Weights of a small mixture-of-experts language model, trained from scratch on English Wikipedia: 12 layers, 69.1M parameters.
Below are experts of layer 9 (counted from 0) of a mixture-of-experts language model. Rows are named router (the router's row for the expert), gate (a neuron's input weights, with its number), up (a neuron's input weights, with its number), down (a neuron's output weights, with its number) and show model dimensions 224-447. Each number is 500 + 40 x the weight over its row's rms, rounded and kept within 0 to 999. Numbers have three digits each.
Before each expert's rows: "gets" lists some tokens that make up at least twice as much of what it gets as of all text; "comes before" lists some tokens at least twice as common just after its tokens as in all text. This comes from a sample of Wikipedia text that the model never trained on. Tokens count by the router's weight.

# expert 19
gets: ".", " of", ",", " as", " that", " with"
comes before: " the", " a", " that", " \"", " he", "\n\n"
router:508546492493491477529507487463473476514505517490517518488495492574564502555565456467531537554499540495556556547558437489511518540476524509459475464470480526555547534469527523506465457498523573520528600485529510562481570484439501548578627448526513604464513438524569443484564482535562493468491504490500491478436497502482512485542622475448549546464510549522512471525574511518502467548469527525586521553504561509519478398536538473551429510482458434489559486513490530577492549456501519462516528548546497613454519523575439493501509481472446521596566543521519501448494493511572510429536568501388441508506522470516476442507524436456497528519494561542539451471517499559499495437485
gate0:438505497412499517458510530543428505592501567560470474502488503508467448492555522494571524501453507492568553544460544448404492498438486511519483570493508466466567527481486498441432558504470493510527477531480548494565475482481537503476614459563489557550516508502489536493517554609507536538426593481465468510541431501460478444485560435600506487485513486454469519482503412500510566532520554516489452435523544532559529484480490546566518434425465521552553544485548462427465525484498510536575517518421549536524512433564528492507435519481473521530511499468474523552441450544574465504503449474470502538509454440571490483469477479447481573490548486478497459477459559605472506504510
up0:535510524517492464526472466509461467486513475544490500487520441466482515446491574564447419549528548434495461501435475501544530480586524539533484512540481502475511531498481543505493488412545510490530456546493520523498487569525510518503484541494451453467510494536501408429504514518527491473494544475472470477506492492477498533426521580478489481481517399563521555476487517478493507541459503552510472513472546446455488508545441556495496491456510476568442565542439520496511457493462483555516610402487500431560452489500521556490461554535485481472449492509468462506510486490527504528488539506523604470482444441477497564420517523515474421498412537533528488492521517464539515529527
down0:520489419477452511465531465479487485508542468470497540512542498470518537552526503486485569649567508532545508466490490473451491544551506532486465480445537514433556583519512511530474600481447477612468536515519481450496548465576531506492505531495550515540507459508471525514473477511562485584520554602455495519523508490508497458474515529483524505521511563535575566496491455519408503473508484491565459496465445459539524497474517498482548492511496484556488473461487532462479530526474495493551535544549482586545512564522563439467494510434462538499522412483522515518504530492482494428470514611497539488436490446427508540404495546490466484555475562503514579495510514524440463494442
gate1:453511489509447523479514451445468514445416540483509588568479502505492498451433478509524488530533566496505538459517436425446528517507462449453503432506525538491501511525540459540523499468486576491556474482479500457564494496515432447536463512513527477520461486525449473519495523494485481576451497576479462501491566460494493469508497511494562531506581515486521499478487582587527526496497522494473481496472518458494491545518486491465523534475444505476451474500461505502554515488601458456499452559447516522456544420561502451516481516571552484529468470562464587464461480493483514474489503434513457414526518484481532453419419486456485492456516508544562510467556428487548522499499
up1:423506535447480480547440505488514484451515419497549518543457482518558451422508540470472460525466529446519557499481509463558487453456478521475489503540438483491542479524448508527557515471474549542539505448517518531543562473517497469466509564523447508545450467534496539541492556547478533443525522538485397472545465502457465476490488463520490569520471434480448516518522475532487462513530523478587494476540541469539485483513461506481529489438508489474474463463451471522515492426492509491498500521478557437420509527457432456478545463575487465496523505537446563575497423500561465455543536571517478410537530562469516434472423468502512592509569510426509483545533480562486539477422
down1:538472517473587439511539454455462533501510444466485512458486445556529553515424479448503459371530571472445504422557528472503552525480461550568477609491476556554558492516474543524549497556462527544490501397491502481501504545475516462481537505525539547574454522416516479530497522527492474539558505497488541521529450557548469506497570545507512548515524483535462538499543540490531483504570545523469517483625500498463531458549510475463466459539456503437495561508453470479559484510510478499514525506478438492526488497492481459463531516502467514514483595451532493554521447478469565463481513478567440408465479476520489530500518530529470468466570511501415511542545452506462535528518
gate2:464467545517534534509505517544496544435494455487502537456507484528532534456467504510463549499557507485591476453531460533412558462401514459535461467518475477472424464511554507467471447531565505524491474516515447487516509495522527543488527517518503564435509457524570507491511472541564567498464508547445512497479433549508552457404593505438411492461527574517551492548452493525492490519504474499542438439434513505427458469476501498462534477462542541547508470494517538439473498522480530512443513441508456532504588524497493483482565451483489540502530520498509508468446499518465484417538531435488485487461481452513472499513551492526464499443493519550512512553506554548533478508469
up2:465528428360503504539534573481517474505497510474543467473491539523480462515510569581476470488469515527512521478509524479471480480508509584534520528432448480531449513528531555499470554438528434462543529500549544567480527498469487435545408457516498572479515542508448441469499551473433523520542479575474464471476525500485481458465445561496480515529531509564472496513426528468507538492506508497459533561542480593461527554424477504467467444470487535458559462476481472442510459534564535494529458492483444507478482492442577510482482538528542483451449534491500402498490547525523499580485508484435465514574504500500492450543464548486526433544492492532524536623436488490410536501475
down2:454492519502532525555525477502473521466579514486501526436434549525565573507447534475516511388474468513562545541575445498521545456466521562495437521516425467545539490494516455469586481556543538529541547456563533486551516554409533523504535516520515479500465497505543560515487471550503512589513496458494492511527555467571513492482543479438457489496465572504549485457590498469531488454495427565522510479535547528518452485557495539566496456451503444502528476523546477592463500496491529494469532439524495437545480539519444539539563450487505510532516539503508471544542500477466498491457552600523427455491533526507502484436544462584479488464457517455447479498551503518445461495513

# expert 30
gets: ")", " 1", " 2", "1", " 3", "2"
comes before: " |", ",", ".", ";", ")", "–"
router:552472465510518483535547483456465487550553577458540517481484500490513504573443499508444591584455534464550501524540422540499499516477482487453454500498498514536573477468504494502520499490515512512552527533482464527441525494462482591488546518527520563504456520545510489505547554526497486381424453527429452518574575525523551560517543471465594512495524526536537472579588487528508497513569581541548505565538584459568530468541584511519520510476459521449531572507528522559510483588492498512546501490478540586513456560479546555535537499508487457500575500503489555496539489525531455526521498552444513442417524492629421436482461484485539486518451524452516470438546453549496529464461
gate0:475488475476509517604388501473404519445545509438518475447517498549464584484598521528470463515511502528542466436483472512494509481540476419482565455542490427539528503466466518518509508411565575421468533612623506508447519498494464440533560406503493555521491470512471507475524506531481451440455509529510523536554478484504551451470432465558521487445463506443519426459465544517442499481439443472476513600530539483464506534505544535510557469511522538463472453485543455529504511492514512531517555485472512543587468556497436509483465525483481458437474461486476602435559543483519445543498468525483492483487527474491447411513502553503523568534519506526467549470476413476494480474515
up0:491520466472535471521511500480477564490500520517524540515487489454485583474517509514528469551442489506551494464500502524563419499473497483468589488471520476453586454477517471529450462510518473463438501558510444524553495469560581491575567419467527532480445558514480430509539428579441550503496506542510525436510499506499499516466499455545512491517497489476557447614485519471510438510483428473520515446467492440557470503463536480451535545548461535435557502483533544495540521513481521464562520457521541567578562519515512515518453494467442422429521514511473434523499561499472461538479440492477473424410467495457498498495509476543475553475530445499524558588568497537552476496500
down0:552431490321488514531508511535475498534397520510519547449500548448478470573447503454485513508466546470461472469454513466445541528492531518466483454487494509512550531554464517470483486438504446472469508513498481467566497604420544471500538513513533520528470559499492549563554478460566520575550508518595500549443531528505502509562500535585504455488499475482522495440396507513521506544523523507479526522495505503522503462500531541467548444501501539494512509509398476493532506515560504627518536480526482420518489425572511457477505519509504510506510513514431538457490504473455479514507479446481479553516549493500600502554529505514491581446516501512515466507482460496457486552516
gate1:472493472574439413518447492440508453478499491498505527504552510494548580456486549464478483550575561568529519571500431492427542492492448551439526462557519554481551466531469472477460523486491457560505525586470412463483467578456453620495485445621514560493460519491546518565446516473488565457516534472530470407487504517538505537488471501477587481569565548477521504458538529454510541522512517475519461520469558502493466535463456483483535479495474488465484542531581560436492519519463548497541447444519462496476557603539488540557575474539561503535536490489474483480497558473518515492494453478596495555548467493478515554511507517483482509490529495514462492496516467499491528542483
up1:536507593476414455492538465497567473485513506518496555487503554565534566537516480499519520488555482525531475565498508396547497572442482480528512550499464503499452547472445516515480460439482582548465428553495510490513476548485492527461509500502552495583541528511567503455485493521426485495472529505547502506474474505473483566436547428427509490454482526447432465543526450493506524546446552510481514543504517648520543470511563431475475508499477474515528523539529479420488424467521432526509545469451446471476494470513491483501479548463486432502441481533530564530502501456498535548477514448608505553457450567567498544427487486575604388421461487517469471542499491518528467487528
down1:524470508406504518458487472521529589544484556475531495488449428500457479475515559548524496514495518525367484469452481448543500476400515494475536508484532493459530507478492471521488459458518484548491500520542480494505442520502520515528471465486519554464502449503588485444443436481452526488569499510629485468506456520565518539569491479490523511492461463488500521534520477546506543510549503513423463496442514509520458513466499569558566481468480488467478590520496502460548429491481567573538525570515491438441525539507477520461515537488441440524505526541500522536446505531506514564521458469560407536474520490457556502480524535434524508508447498564547492586502534453518546432485
gate2:522489512537513526615497562588482507557412538504483499613510466505520518539540474469473498460539453495537522453496517506616481475496584468407522459560503524504467453497519417618524527456508507534539515549563471493539480477495492548515482498510543506506526531481489466469579471571519444434523553527545553550446514468508546419563508494470499524440549470553436574472485485527506508469518517483508547548485485461503566488501481466484506499511510512514456457499451499492428499555452483460503523503513510544505517434434626514566520555530432484465548422502525456529483516517474530487481510428555550543437446491489500518507415490497551510538489467442529524574479560458549549520595
up2:402450468435488501522506513524556574525550498405497470483545513508552568537418480498515516508522562568481516497547521497461509553524503565476399480506471525446490460491524514496464554558496559543537441572445539452530488523467508457565494426520466488558485534500484587536584449522556493473527591482483465509523548496478486532475517544479410462520499439504546579551533470554537519488506552525500518532427489518492509525540595551505511452490549458468463449478462482491526550495517431496497488435545486476518499533457497481551565533479456512582443523499499537575542537500462511437548523469497506481460544516465515511548562524450519524477516533420569472541544471485492413488533
down2:469535501497524490477458487500548452493528481473588468423501433544520474473523463533508509459507443538461469481455457582561482523475441505447541539537481520516484472479505526475450527422515492508541497478450483519531407486514532514543553507566478529511470498533467564517514477403555461533512484539493427472463506489469474536465509537536529561497491490490502425535583463516531515534503541422525488508481496461477602511528510485484527529454416494529434429538482552487516493498534462519465513513488526469519516485468478488476594542518527440503493421417438528386526493474448474454497536533467526544529520537480456563545545539493514520469517533445526383562548471500519490472516

# expert 12
gets: "\n", "-", "|", " |", " had", " has"
comes before: "-", "|", " 1", " 2", "  ", " 3"
router:511546437516481465541506489537467581502517521479495500533483489510500539504485525508456453562507549556507561502508490500580516487550549522423525470438470518577565580412524538500538451482535534529491529398554573570528565487496495499568499443502557570469525479549547444525549484460473376464557472515455564543512510571472499515520462478469548497552438524506489476563517504535567487480527537562524529535521498557543538500574557498600474499468397508528580497560516504524499501559489518449546482502516526526465520499588475486525566495525473465547540545483596543499521507460516582525519491506501493529525572442559463424505577468505520459568510546515554477488465515556448492446505
gate0:494483560467470485530560480489547548484524492457521493535537450443460504515591444511522491520569460473464557484473543506511480507466533537429535496537409448512540517447483520551440542526521534437452485500479554500465553506482510489567469496468550530474541429445521480554498453484473494480510447484511488448494543520495435456478435506461457544422500497491511446530511533487512440452514511489538464517533540470463492478428450511485492494473535536489537627525454471512566440513520528508447536530523550424529498454499553512450536476491511514538498536425490531518524432488489480444447461470504538429467476564487538522462444527515452463530494524534477483526552422562492473474464
up0:553530461500543396458443471524463468490486446564513483406420529525525523455425595427419602480504491507476434530539465543469476506483544536475551436551524529525536520524541474494505465510508483486520457475453570510473563469525507461490528507522463482505428515494428458517525540467494501546458460531577565524509518552534540531481548488519540451516447492605492499491548563524506527544544518502502527540471475589555495448524495528469504593502503448485506397473465514511570450466535467513431524502543514555540510488454555535510449527446515572565555490513448472487461453502521443514523488534490504484504548509504548474536522528480483489449424457505484528485408535536455450528529
down0:447448563473565512483499508486438425504463514462561496538477524549471549507444537463434430576535543496455586528460554526537532464535525468575510443429495499517505557514506515495550541463481523532580499533528532514432489569510506523512439497519571555467514497481536481530490525537499478516423567548554499519521471498454487494506503477432527426429480494448469638565481540471562542565593459496492514526522470464395484522475525475531554518478486486512451536542523519457515408470482581457511533480437489511457498494621498529473470466526532513530485493556521493531537473512488458516512457541529497499447497558493532455519524497521529555503542507493474555434488580517494516524500
gate1:452455481541455487504506474437495544538524510492552540496553564489460514514507508522561484498472530535488506564484504499553512545548495535431455513504417456455480525527459593481452513481441547572537440470496530424466483454468491468539492533454529517469502506542521572473531545521539397527557515435506479461489484450438435537534403496473446471541463488525511539573584527464476458478511575526502464487530491482515472469515522471502467533482424487432480477453479532505511499443570436526535496522524508509451505556535501536487488466504488515499543565453456478527463475515489461504500451471448510510542539410548439505451543484451471513483490497542442468491534481538499579483540
up1:498446428481485479485491501546472524464468567457613457533450557530487486482420495498511519509490534483425563543492518433508530479502486499511525503566458534543485447490479459541484486513502393497468482452480494443547535518584537541482502498480544630511493543482524486450558547550546516552513486442526515540471536415518451535462446444427483487423544509563567554542451454491504473518541542451501504493509496497541510486444467488415468457435477494457469557500473517526456482503501483515509465500506525460435556486490523483510482476515442505531542426513451537511554447495445479576518540468546472479508511482477516526611566433477600552494481467478478419441487468509530442490431
down1:503472586479517468535518475578533444450438487465497513480445500491519529485472499507427515546489533430456560455541503464479516473514472397545439486484541559519486414481471430488505473516478443523517498480451480505505372489473539504519468443518450502541502533496525503444496481471492459516485460490553504473560476566506568490493562449490521515501522493449515486511489529560521479499548518522437513525519475479484504517492475490465480541538461518489539492562535475472453459545525523440487574508435508462514558513538521440490499494577485509507473512498476509465529458480498524561477519499446560497563468585553494537486501502517456434489490442567469553572476573543506486577514
gate2:540544524480564596501578504507518476516492480523455446494503520532546493468424536498513470506535422514532502446474608548499541528496525522506498524559504533526537511469499523497485532565550473507494499509508494419559492516549546531497580518501555531546473518485530538579517500511468424490492518538510501490453477508542506464517507480442498552499469492440461551474466541581526487469444509526448464520485509475532547516603480473525463470443467512557526557464428475507538516518460521483514436428494480420525492476518487506540553546564498364458401508446448549476412494494531511459496469481494501524476525391517517505430550458543490501545498502493538548543532501476413506504510
up2:520516532531423460594458508533498531554474523468532565497531465510493494535490496552528531471512517499504485507536524563611496507539500526477443494482530484476490462558463434480467519449456505528495466534562485545480467449479549416577598435473539484411530465533473547546595523528540545504496453467533490568552457502551512497485476530521503437546506524489545407550536412464596528467498454517535462434477463460408503467427516543502411474503464530537480478538470392482491484512531461520503519463534506490467475513560468540508470533542560531500511480479509559505446529502481481512528485544441563507508469483504484428442600554572582524555493459486503493497499472518517542531523
down2:522500525491489548523465491518501463541500519495502546491452553474531498521427472540466469481549526531511511525506488552571412518491480540478473501459472412468538492464596488468500449517511564469482441526526518525561565574492436475461492463542526486547493515446476509486529502418578493564481519460454545530540458488543507486524536479520504458499466498531545536521511575449447525479510499478523493596452519582517486529523485558510432514480545522553424540525485515519488464460565500539464519495567440446504469510576487476490521439485477439553483417527521466486512582438469503471484477475567533394576519500573530511491488495469485477462574500540529536488486552528382481439486

# expert 18
gets: "\n", "|", "  ", " |", "-", " 0"
comes before: "|", " |", "  ", "-", "%", ";"
router:608487498474473523542541475512463499498520580535567540542538504518520532478517548518491526608513502574534518503474438464564578553532527492451452494543466543533562516490453486494495519481543504455418529477503523529437554527509487569522535502539472558547511448484529438503560417515483453452501447524471493558499515527512553546552582516488600535444489491478485431488569488526523480517538494496565508521466458551534488481545495487527511474432446491538473551577497563541452527499514499480514485567559497495474506494505478542488501461503509443494569529582515550455513506518485504438562515465450576464456546426603502432491586477536496484533489624511495532465502507521528512509474
gate0:558444516454450518494541437488525517537474513480534560462481475492536545462533422519484457496511549521489493518481478520450503520525540476489511475499478490462483499428431528550483450541501493506492558474528462501455477454508488479549443463545468540536478535426558474532516511543464507535530518509449407458448485492508503530564452517528500498436541449538532493441470489587512590468483519526569527527495464505494441526517485406530515417536482489453526426484583490498483464496498589579498540466411468477514530456461485486509548484506501584493557492475521450521521550529489493483479473524534561478461585548480508460602541466457516489485405491472464580462440525478545493562536
up0:480475485515497503512518540498493534502531501443562534493484483525461484539467477472496487425446530512462522522476469537544549579514524467499522523527415559443441535500588584512505519491452448533479566536503549523538557449526440473481487461467547499477510527564540466577518489455489474516509474479530467456496486481480509479485465426592575506551505515510455512524419448515526490507514482443517478444498486548495513516515549502464487487476545498474560595550529443435456520504560547450457468529491529499466477444532522504492464495491519523510512527487546542515463495549511529482544536459515467518493477485409477529373528521433447488484537511526530537494442527497559502480549
down0:548504526559476529478484481528493496501516501419530612553510535522552519468522471502495512409422508495471476440458423459523514512541493441554446504478508487467483552521546451467555413537451516532426522485462508513493481385475538488449486566587428502451499502578495576526492444534559466469466458482600575439470478545538448478487479507547518457544489425522470466484566491532544531548487519538516496553521499504524528525491458511420517504440544564513561475453456528490552473528517478562509508522511479507538493556494475479501510495525542493444442511450489550545486523527522471505413495556528517499483487479473533496516601540521513524482551500485553509503532481472454472492475
gate1:483563503516497533545495434468531613513489514504504485550517548476483471551472477515528557591569453518493512537478535520545472537573492428525557549544537497473500581506463496492526460470478495536506512497494537473472511547482502446486500534452505567529498547493528514505500469416515500475508494561503606554502563430541501505510608535537516537424551409491500400520520490543446512516501502562487487573512477550497434483497533448516575464514386458495483400518480442504466466467546512486511502500493582508474455465500535481409481499551538448486466514481464497525509519577506545468460569519466520497533538426464436513468427470470521445507558456510436423497494437532556486471525
up1:477536453597448562528441484469521610493469521461484472506483485475523592507474501521459567439442448484422477493542515575525484492559549473458480454458485547504515515531537504512539458508505479535491576518485559440505513548463483454503437480430461573550474582515486529503507470428476545501547561502479545512449531498480440534540522534545492431479488399504530514514483580524462507504489543479555495527541463533535412477563412472523486488574481512563462462493530496463476505448447545490510491444456527458488445479457479463523538465538527423454500485476506393462549444540504542485524473552507502458520545468425472449464512474557517478528516459542530452453513426497504521505488
down1:517521538489474535519533487531505457454545482466510461548536534466480508453490531501486460415535530483499509541414491499464443502481465427536505496499528486453485588479420535500461539455554452465510503479475504471454511519495556628449476567473531442451473486484504441461414506529533544486495495521481546509476509492521502452513499534459528502556522459472492528526470534485448421526534521420497562457500517516569471588462533449480525508530512536520562510539481555473494457552538545580461542477517460501485534458512467484521402521553535540418474569562576495483447486499512543441541426516496485497532444473392493457535538493491474461477506434490457474529511491418538473516472
gate2:476467489486460554540520477520482511493495487479559521512402507458457520521497540488498442523455488482482571494548552478570490513443572510462493525453511481543534404511475492508531503470538503497405479463498520521558512558552518504506518471539482535464472473464447467492526526464498510535440470475498489432529510483535435547493494501563486507533494513457536530478511477491503484538497437482461451484545478529494477477490536512471532440483478497508477504545562481593531537533475394533445568579480495480517462567474438394559534475470440472478520564472480494498497447466486560474446471529541518437505504407414494509456470497538499489514456476467585483549488502449503523578456
up2:510549518538488549488475472490479495508456506515522490504537412576584526564507551465527462564529463492449479435483536520434463529532503546491470519486395503528539491562473486477482461534504524484380497491464456523494540546493498440444539460503455487493509488483567499467466494521451523548555460563483501516565487524536474544446538574511533537542501521490513529496500511525451539423545429494449405490468463538515438459525514425463597542522496493524428527545497520574474448420501501535505550506545593467494487583521485521435585482534513504530491482478515433481471425483541501477457557564500496449573496493535537547490506515477567487549547525468530507435569537484521484569467
down2:520463419509548561532510546513479462483487504490545568554526542543537582492460595501516529537468535443526429532506573495506515545520464486526440525500466523516415498524518512461492517581501532486465488494448472463438545512532525492486483590532512453448493525573479487537455539479521522534457597483479527578479567491561538501495485513454449444445519450514426515481457480470521409503466582470524574528496430549516449553506451472463491512510567475486407455557549472442459496557521423509511485487392581521450480527464534432469524542457452452495519471487534539483509489521486463468525521466603454472424491497452517535493481429546514463483480450474508469536540458472482516499440

# expert 6
gets: "=", "\n\n", "\n", "  ", " =", " \""
comes before: "=", "|", "The", "In", "A", "S"
router:490476456408470423586526399518431517537515522518575475505509511507568549471472505541546522563483514532510477554488434380527521521485512524469487508534481553598577457458495514482515524504520499543492544469549532549470552427440428562518542411489480533512507564479556501461574504482489472442474468515443532514477578589553583554620515459460509515457482513504500441458539515536525557495529497516509527487550555484452491499598491504509475495447453422475534475553505482524502549514489497526530499533548541564459513523476430502458444532428461437511545527493568496488588498588545512449509470490429559439482534501579463456515532519447497488551505576565557478462521525515482531509505
gate0:492474570445468451510457511460509442539454537585523524561554542515491483492554486533540465548517489455543538526531511492512537525544501478427535554516544508427571500510488487518457509501521472535469504558528568438494451509461468549502499482472501478525463559521468439465598494469490496513494440447542547452548526564553609463570535458448542476464454500520437468565497480457493586483526504541480499483445482525504476506534477533485383430461579535540497522467486504416527468474501533512508391485495514485516481491513433511545484498474585452567487428524473522464518529495428434458527528424492401457472499485509505499461626573428486517484480486509437502429522528468483532515491
up0:582446483538489459491522499533532534479496487541533527490511381496479534450528604492490526483429540566464488487508577477539493454561493522574500495517527465476411442452484422517533558459537615468530553444518501470540519473473546461461515481542524516555476519515492496460552444471585464488493499571529528437504473534484498425413593480517535517535459562524450539439563542443529456459491544499507521461531581563565552496501538521473479531458475517477547549517531604435570426410546451463503446535544499573498512468509512551529496449464562482568537521472474568478505492477438507494431552428550526481490535540446455522503519496522460516481554550518517544499519534538499478488483
down0:531503542454524454503512475539470550530538548516533472552533488523525489480425512515513501486437537481483490499521517492527480398495442523559420528440483516472484498539470474523572491511447462525427453525567458540501484473503500546521472417419503464504494517473486524549549514586478521504521567523447488532542473492515528447524442531474439515458481510507570510494394535507479565525513544450544433468470482507472513537481449479501483560521450425498518500501526504444474456579518543512456489549429551442485431535470485512511396507508481475486418492491506432511554455463535497481572541556493495536474496542531492547526562538466523470497522448532456520428504586467400462493471
gate1:491534514484509484511426543464531436479523532493546472563464529551504556434546519530481488507520522519587519496545501462481455475529518546505497517466483509493539541520415527475525480497568542436498506474535517503516536460470556477500490537535491453550446530431473507470503512443537424562485486481469427494475496451560543445456531512434591499543488496522500443555497481556465479490480501430442516458497473528511537556523587524542554525514454425547463543521495464514440477568511516516444572459530513552486446533527552478460548564488489500487551508527534570534547505537522414480492459553475541438564522506538494537507475528545516470438463580504482453524481443555473466503544
up1:431515484475536567569484553465496464529458474494457522480437440468499503465476563486531505462529430404489442494554452466532514526516485518549546488546539494529454546476576468509502516476496488542557447553557500511483440532520469493461513546524502501580443570529538467530503520525462449472430540566463547573538505466471546474510508500516428514471495485524509503495492522480441471489536543544529525491473561473536539544420515566529491544486493444549548491531542526507482426436479531538506496418489543561511480597527580510510574481472534493526477510522505517496548548529542517493514426562503448525539454539539484521431489557539449520477479487495552482527537468570485555468526
down1:502551556502504529506466473542416491511538463485463451448476496547506495581507509543497456518577509460505505438527563433477558527563535501490474476517484445468487554502527499534467474464472515434464488490454488516543463498515493532517434490490531538478520458526521563489479467468493457472560411519535526478463479507474481443463517436490491478494443517548490467486480515482495499518463435540468529499532417501447492460535432478474502541449477478522529520572447454533514456446482532483500524449556504426505533527524544534502456565497421495526476512510473504459499413500495517479531496493453552530568529525535492525537499502544551418407566524521473507553449482536603535509476
gate2:455477550440451438522513520522451497439492475468551521533491477462451542492537476523541542539520520523527485519507519447548440527544471527452573508543484451438536520457450443482506508489486553571545498438584503496479493458406491498544567521538455436468506491523477514496460430461519503527499550448527587468546470483448474574493510470480504568552542449496498512482457570578538490483445470488520504408517535447501502563548498508477471453502480474457518481574456478546519486484478497495537528538519594485508515439498468419546550526493454486523545450568492452553430476475530511455493509516488556544488505488538480482515449459492511510511571496521483500533431518426535541455507
up2:555504470529460535452504466467500538510373521508465495518487505564538524501529569504438560508530457459477531487540535422533556458498493496482490515571482538582563522483529544549517510511491469433504464427445532492430491539552464496565491538514450477472511504505409479479518593482497542510543460505447521516483599485456474491547474490457552487548534517499469460552515492481486488490518484477495502425515438510538472461472477524530533505485486535499503432549523490449517431530453486462466526536534466478497464523563523508442457504499489469508533490441526477500397493521462545483445497497499439535560541500438506428536460493441397562462521441538494470495543432513502495504465
down2:474523531493461476446468482493571502537524474480475485537504532482436545511461518517457450534504522505438525529537499482547475493492486513430446508586485549574531509468545485476520449492576465431505481513467531529500427562575533499519521525487539573531541471445461557522461492461503550445456542548462473620431552540545442385492478551554486437456488472453463562518491519542475570501569464488487512562508499502522510558506494488475473488520483522497485502452566475487512471489449467478484497454461489558516447503595492510525489486478549483514523502494510517563518494513491485504558518600497518484493467493524477471474555470552471509502465428448488480472510534553515491480480

# expert 1
gets: ".", "=", "\n\n", " |", ")", " ="
comes before: "\n", "\n\n", "=", " The", ":", " He"
router:457446458420503497511504555529534495524554596478485521507500515534590543474516545568474567616494599461501573530476409428505550528528497449476507462525542566532518503520501573563517489492516508511542512493510544548543540456503558585492525522511458538470509538472590502518546479509501509354503483496463547532494530495525556532449531490415541505518466549546502474557552516557560499480465520546522516452584561571531461422556515487539468548457497476510522523552485518500499506569498529444536429522551529537534520531476474505504499520543532481463554600483567543493504517571516454455557477440400441557504508496573486461453469431513557533520438519489554537495543544547512479487484
gate0:492532517560457510518545478519491448555514495443435484563452461542524593526489472515524464474444417484517489460434439475488476515514514476520530493502477525534485451491491521492493520526468437507585522473502535396489535495460501550502528474486539497464503479531482482509545541448499470451518472477534502472492447468571537513472470481490490415436575486519477439497551558500490445505467477524525513499591521458422528485509555578560445467484478464527510523440465516448478475473414507478534534427426611467498433533462522369523520509495514479462460528544496542560557504541502441480497514533515566519565546520515442464447415492489524504514509573443542455456540493517530539480522
up0:529469492562416491488514539472481517489456516460463506498484471554446513527494550504438496561487477481444541472528484482462430475493483523498549517607534569503488460538489534459464538487526433532518533415452452404585469492504460542497545504434499481482458544494446589437493544533459482466534479489571419516483441508490527513484536466547500446426495480467475463530514516512473495510503542465513469532516521383453505532476492471503464469537527520421520493498524562479542533522566482540566446413469519439550499511436562516490481503582490429571432467552513477534569518528517466498521446543459526553493499525510468512417519513469574461483478447425517447513536510559522566533479
down0:568546562550478490540540536531512458495467498431499489520516551489566478508480542543509470410506483470488431433518467484476449455509391500529444565542510469491506519451468519493502447504460456538484497536501578506468470489503476490452411543581538484405490514469506504465465526529529555480508561506459424555469547435493468493489541485499483481497494434541446454503445463492509507495467510477514533577547496495511512503486520458568431425546611537512527536520494464449544421512511477544454529450533503513499568482559540497443474420530419520596523414501492481520475510541480474489486530433487527455487519498457518506447492497506470456506509489466471543460469563440519465467450
gate1:502439501498472524488468478539473406476529518496562484530454448509558447496485517592448513480505535571522462526516442551498488478530542480527471502538482492529574469445484524487546528557514581531550485543515508475614477448482513516549520554521387447520479492513569460519523468516489409536447530459501501449544539489606545457547497526497518523527467549473494466515505523432464551533535468538573459508506510532476513476458567474591436512479558581487454510458488511468568473490520525527516434526487555449423494603543513510546467568509494490508482528477506589512433554503503514434465527541529528531529517512556470454544441482525478555500533479562523479494455443469463421482513
up1:518545466468421433491529498546466503519509529612429491517465466546472530533463452530467508480522510507474487500548430452556468471568538508564478519464535602473535454546496510444543508493562475507488524563526471479541514441509490537475484569481486485478558471450540429442528488572464488483495572541545412493486494485540534424466498450565498522522521507542465484458553502496569483495455493489455425522517492501489472550490468496424521543491544509464566507449524488529460579570509423570480532525458514461550474517528499478485467526488485537581498542540490454546456453541590468486522529397504466524543571471483545538552528474497467506501557485616501472504508445520493442467464
down1:560562527511494495471487484509471544554473491490449428527542516422484513485518594527466517508469597484567427523444481400479468501508542457493593505473412511541500524496571478483560562589482610487521528553496507468481548497582569543498447505499490513561536471491482438476467551432514521499518558505503494494577523448499492497503545522525614485455566448420503498524539425528505511516469496516495509483465400497535527534460439468469486438452520486489523507536478498526508549498464570534478546563468516405489601507499478473563457488518543482413508509511454479473496582513544447503464504484497488543575462498474551456442527605541482442524479450503527415532485455435528461434497
gate2:408522467451470514480504435484539596524513479497489476510579544573533469559522499526469524566526538463534483549491536511472542501562512479460476504440481477456517592519474511497519518457474551560493519512458491495544450489543451422538481479500460444434471584534611500526529513518529526579532485470598494560448472515528468536431530458499565472483454504526563443577503504552486459531509508513546480468505516527496488511477520501527548499499523483600490499437450552446483549527500492523474506469526500477438523511445515475498520581481509493573489493532469481515509622534559457521471511490497448479513507462448443515526550561472480474511483490480527483537533443542540505541372
up2:486543606527523531495509581455498522564521522479515505475454472509466562482532523499474452527553435485501503540472495535420536533479517556550500457543515479542535537515540484449473489507483478552389521553506593476509481495487453420573510470524518412525516483479526440594512526469473444508554505558497542469508555473494473531519483487484537488432446519466470487511431505500480457522509548462532536528470532467537543483547496443465496503475481504461559484509595470450520558427425469538549447521382484492475553412496516541555450419466474547434470448442537490493488453469510463498519444567526575492506548458386519492544472540499425488448487557456457467529532525542540545562516
down2:494427446506569521573530510499512472516477515529515501484513462471492474511497460534368481601434430522544495481588499481489526453509506461491513497499488537509448482483512518488524468527506459469563491426527490547477429468536496475518560472499599550519512556505401500503573496513553530448491468460554552516495507502510544510592528514417432497460488542509476501431500509476459464517547469535546431477538537484503588487568505522489497546494586492437511454513569500543465483481465472495571455491509469547532549560506492523484509480490543507502438539528494524492521471441469508524437508512474490460551450487482503506539527519497525553490471425489498488456481462539485446544550